Experts of a small language model.
Size: 13 layers, 113M parameters.
Experts: 24 experts in each of 6 layers, 288 SwiGLU neurons an expert, 2 picks a token, a softmax router.
Training: 483M tokens, 7374 steps.
Below are experts of layer 5 (counted from 0) of a mixture-of-experts language model. Rows are named router (the router's row for the expert), gate (a neuron's input weights, with its number), up (a neuron's input weights, with its number) and show model dimensions 64-127. Each number is 500 + 25 x the weight over its row's rms, rounded and kept within 0 to 999. Numbers have three digits each.
Before each expert's rows: a language model's description of what the expert responds to. This comes from a sample of Wikipedia text that the model never trained on.

# expert 18
Single capital letters starting names or initials, often in tables or after quotes, e.g. B. Milligan, Kh-rizzie, W-etherspoon.
router:475528507486484460483535518511481485495503451544481472516485479468525509437458506512510495468490488471469476507496515474484505452484506479486507478518476502519487528490481493506490502488474489
gate0:492515540483537484537526523485530461554476449500535531497509529472524518498521490486521467466484465560496474499514484488476516484514523513504478511533520513487515519518469460485499498498481500
up0:520518483535449514532501476474494498491497534547473498496514504548492463525492476514474537514491525493499496469525511522502491513536482503483509519512517480494535547497520505510486521495507486
gate1:508521491509497465488500501543526539482515503462501514580495472446500484463450467497487467488535497476486523543485537506523489535513504524499486529522507499459484471481497512476508531515532503
up1:495464493503516524519483484479532483517468549496488516509484521506479540501501536486505497530499490476549523450511487548495512471480506484519535494474507512479498465479472538529476481512464504
gate2:529525498489531540468457537466526518492497487493522509518560487520471470517515501483463493481504518486498442536483490484535494484514541491508487533480483512490495468451509506502467487551516562
up2:487498498509512526506477534511496481489509530543523519496512509511497569504495510518529447504541472531539558508505552506493507484450515511504509483426542462483503523475486487508531498475542501
gate3:508475483469447544475483536516514481510526470486492531470494499531505491432490518508520502523516468492522478512461515471510447476495479452491501497511478509462489513552478490532514521514497477
up3:508489486505502512506540492487542525520490497478503517481526506481483521532541496444514490498471479504481461553496485527507531522494486473483553450545508505466510445539448522524515557530493521
gate4:493538485535471480478473530483495450495482502541538445464495532480468548523499497481532518535529504510482533523509510452546503518479473448473445548517473510488470484509492473443487490461530481
up4:467541484518446500491481458479542480474514468491541531469455502474491584512478528479503518511477485517513494511488479538542488519493452535482476527487540464522512520494492466455508491504523491
gate5:511555488556540489540505498495558522472465500482423503443485527494524522535456492494479511501475469520515510469541521468445553463545504488487489503487529509527508487483527479520459506502469449
up5:529492478553505503542485492487490521482458503520460486487468503479475468480501516525502517511451480507506478474518517512530500501491524502439504524539517505492552512480492496528498509484494504
gate6:474513465531510472535511487494514493504503475499518488472447466461491465469496500490474543509474562528492505492524547502517477505521485511478510472493531552537471497529532492478494478523488526
up6:503508524509506511521541448461500468461458477475511507491511523539518476462480479500496527498484518459482515486508503503517527483515486495487508459506516547544480469573546507506515486522481504

# expert 7
Common nouns after the or a in running prose, often abstract or institutional, such as school, system, development, and suffixes like -ation.
router:490498532462490449498491511551471493499512488571465490461518476480558514472498501437513453492476477495484532519508500476458509468492533510466477471465456501487485510531478540498505462489473472
gate0:482491493522519475471484502525464516522479478477462469520492469490533503530492514516514511505548529470505508495483496489479491438473434466499518529495505534503476513501509461510536522482464490
up0:497515512471510467490457499497453475492482515485502504508501535474523510527543490481500522503487536486510512522532466482507476462527486464546467563529461490468520537528528500503500518478507514
gate1:500486516509483480485505490477487509474456484515462513494503491510516507492499527493494487512481503453480505519541479530517499526471495544546508520488512501557486503525498448529497467518468512
up1:464446478496481464518477502511510518490524483498485513535495500484504544472499514491463452475538526470524512495520524467508514522490504522479488510488497522500507514481477472505478491585538486
gate2:523536504487491523492464492461473515466487474504497523535448503510553504507494473548461498488511540540551496497480497467481494475498524502461507494449483512515503476483498521480451511469552499
up2:483521536513489490498504475492471491502492554513508523504501486519521480454510522426509519504502510515532498508491513536477479474506539556481465482485520521514467501502517538514488553487513513
gate3:507523483508451502506467516492488487502507534486504502481521456494508495482528512513525536490531518494480474460513494532479518536521500514495543505485492561505511494493487516490493475538470503
up3:533478490541540477470469504510491493482470491522519493506517508480560483489537490491472471551500494507495552450464495505461552465481524514538475491539507554511498512464507496519495539545536506
gate4:504509475490485480520510488521532487505519484475487513502473465487456511570494505532524502480505555501489523466477506541489480486484508483508479442556483517472509520493503508486461457495498502
up4:531527535502511507490519508493481486497464467505487480471500526503499461470513459491482511509522506445485506530494482504487444470509511489503509500486518504518509494513510500510481553530527470
gate5:502477450502537482490541512498531526470504475481501514514496466523477450497510525530484519524483500518527505470480486522510513502524492481509505547543504504477461487523524453477510439543478510
up5:472519509505490512489473526520476504479503478482513475507505523524503491523490506490502479514538488509477513513534499486506481481514472501491470511513496540511519492454547528521499510530506507
gate6:503515529515509468486485476499470482511525475492465518488459495501474493534500469463504533492487507512507500519498493521502546521521486461506473464476496478473441518449501503496477488496485467
up6:543501512478500490506486494463498482477509527478467486501505492502518501499490503471465477528506489450503523511539471549552475516494532447492479472530515450536440524481473484510503481463489484

# expert 12
Past-tense and -ing action verbs (used, made, played, won, expelling) and particles like up, out, with, on.
router:502484490507469479488512519508525514485528451529508473529524462497529533476489512457517470487463442437474523507471513492496472457474518487472452474502494539502482492488467499482493491494470453
gate0:507479478505475533496580507503518518502480493534526496485523477517515479528538508547463479490485515486511483513461516550470489519510496503548470472506521472515488461474485513506447478513502529
up0:485525512474509519529498488533517535516479492450540510472476520514536510554469517504485436515542524476531501581477457482473515513505467522482498506521507580485561480512535508524477510487484483
gate1:489548516510542503491512506514478545529465517512478494524451458518528506489527509489520468490470512491518482540493553520528513481502540512502534542476515464527512543479519472487451500486502442
up1:514510470482520493476525487508488527504508453496485502506485512503497529519525483516504466495489468487510501454488505516544545515496535475472511497480508513515525521527498537532496496492515526
gate2:519516517500501506464512466464490479499505558509483507520540466452514507462422507524447527478447451514556514519457500507551442486505514475483488517543501483505528486458468494479476458529433507
up2:477514497494504473510477491465545488506499502446459495532484512464502493509525531492507526496500505488484503482516499509484566496534508486474501508510561492491494469464520531490512511468501506
gate3:512501543525503520493508523499518526491502532542549488510488505477532499470529468496516515524505493501499522443473519532483455475517499506516517512500543550527503461512551499493491475493487477
up3:528539450506539496508461479504473502502513471472505500494504494524482522541486482493457481503513498484515495485488478507530485504474528525484479490527483474512466483517459488485524509564467534
gate4:512486483487513483497533486513519451498474486500516508504496542529519481512526511517524500504502460500523504562511520554495500535507504500471522506482478505480481565539502488491500534521551478
up4:492525487479502534470510513520513475457477518503522492466545445463524530478491486542533501525529498506516488542505540438524455451506540522469438511506505519536488532484544488484523478550482531
gate5:528461487516483475474483499542553499503492514456494510521488517538487546519505496507501497505497507495469480476497539465467498476536486517479492573519480527510492521467465465504476480501485475
up5:470533525506505483553517497486463507477506520549521478531496469519465497505491482512550443457497508516495513447486523490490476468501493474501516510521501543521526493497536501478537473522535503
gate6:503557496484482477487458493520439513467532479451467507522490497524525507487500497498517516482520488499493508523453512463556465472538490487479541472506496541494465485521462491505566527502482514
up6:512506509494503514462514520514510471521530476439510503501512503506504500549511514564488499490524526483517486482509509473507489503449520457442465514506480466524456521504499512435531497528473496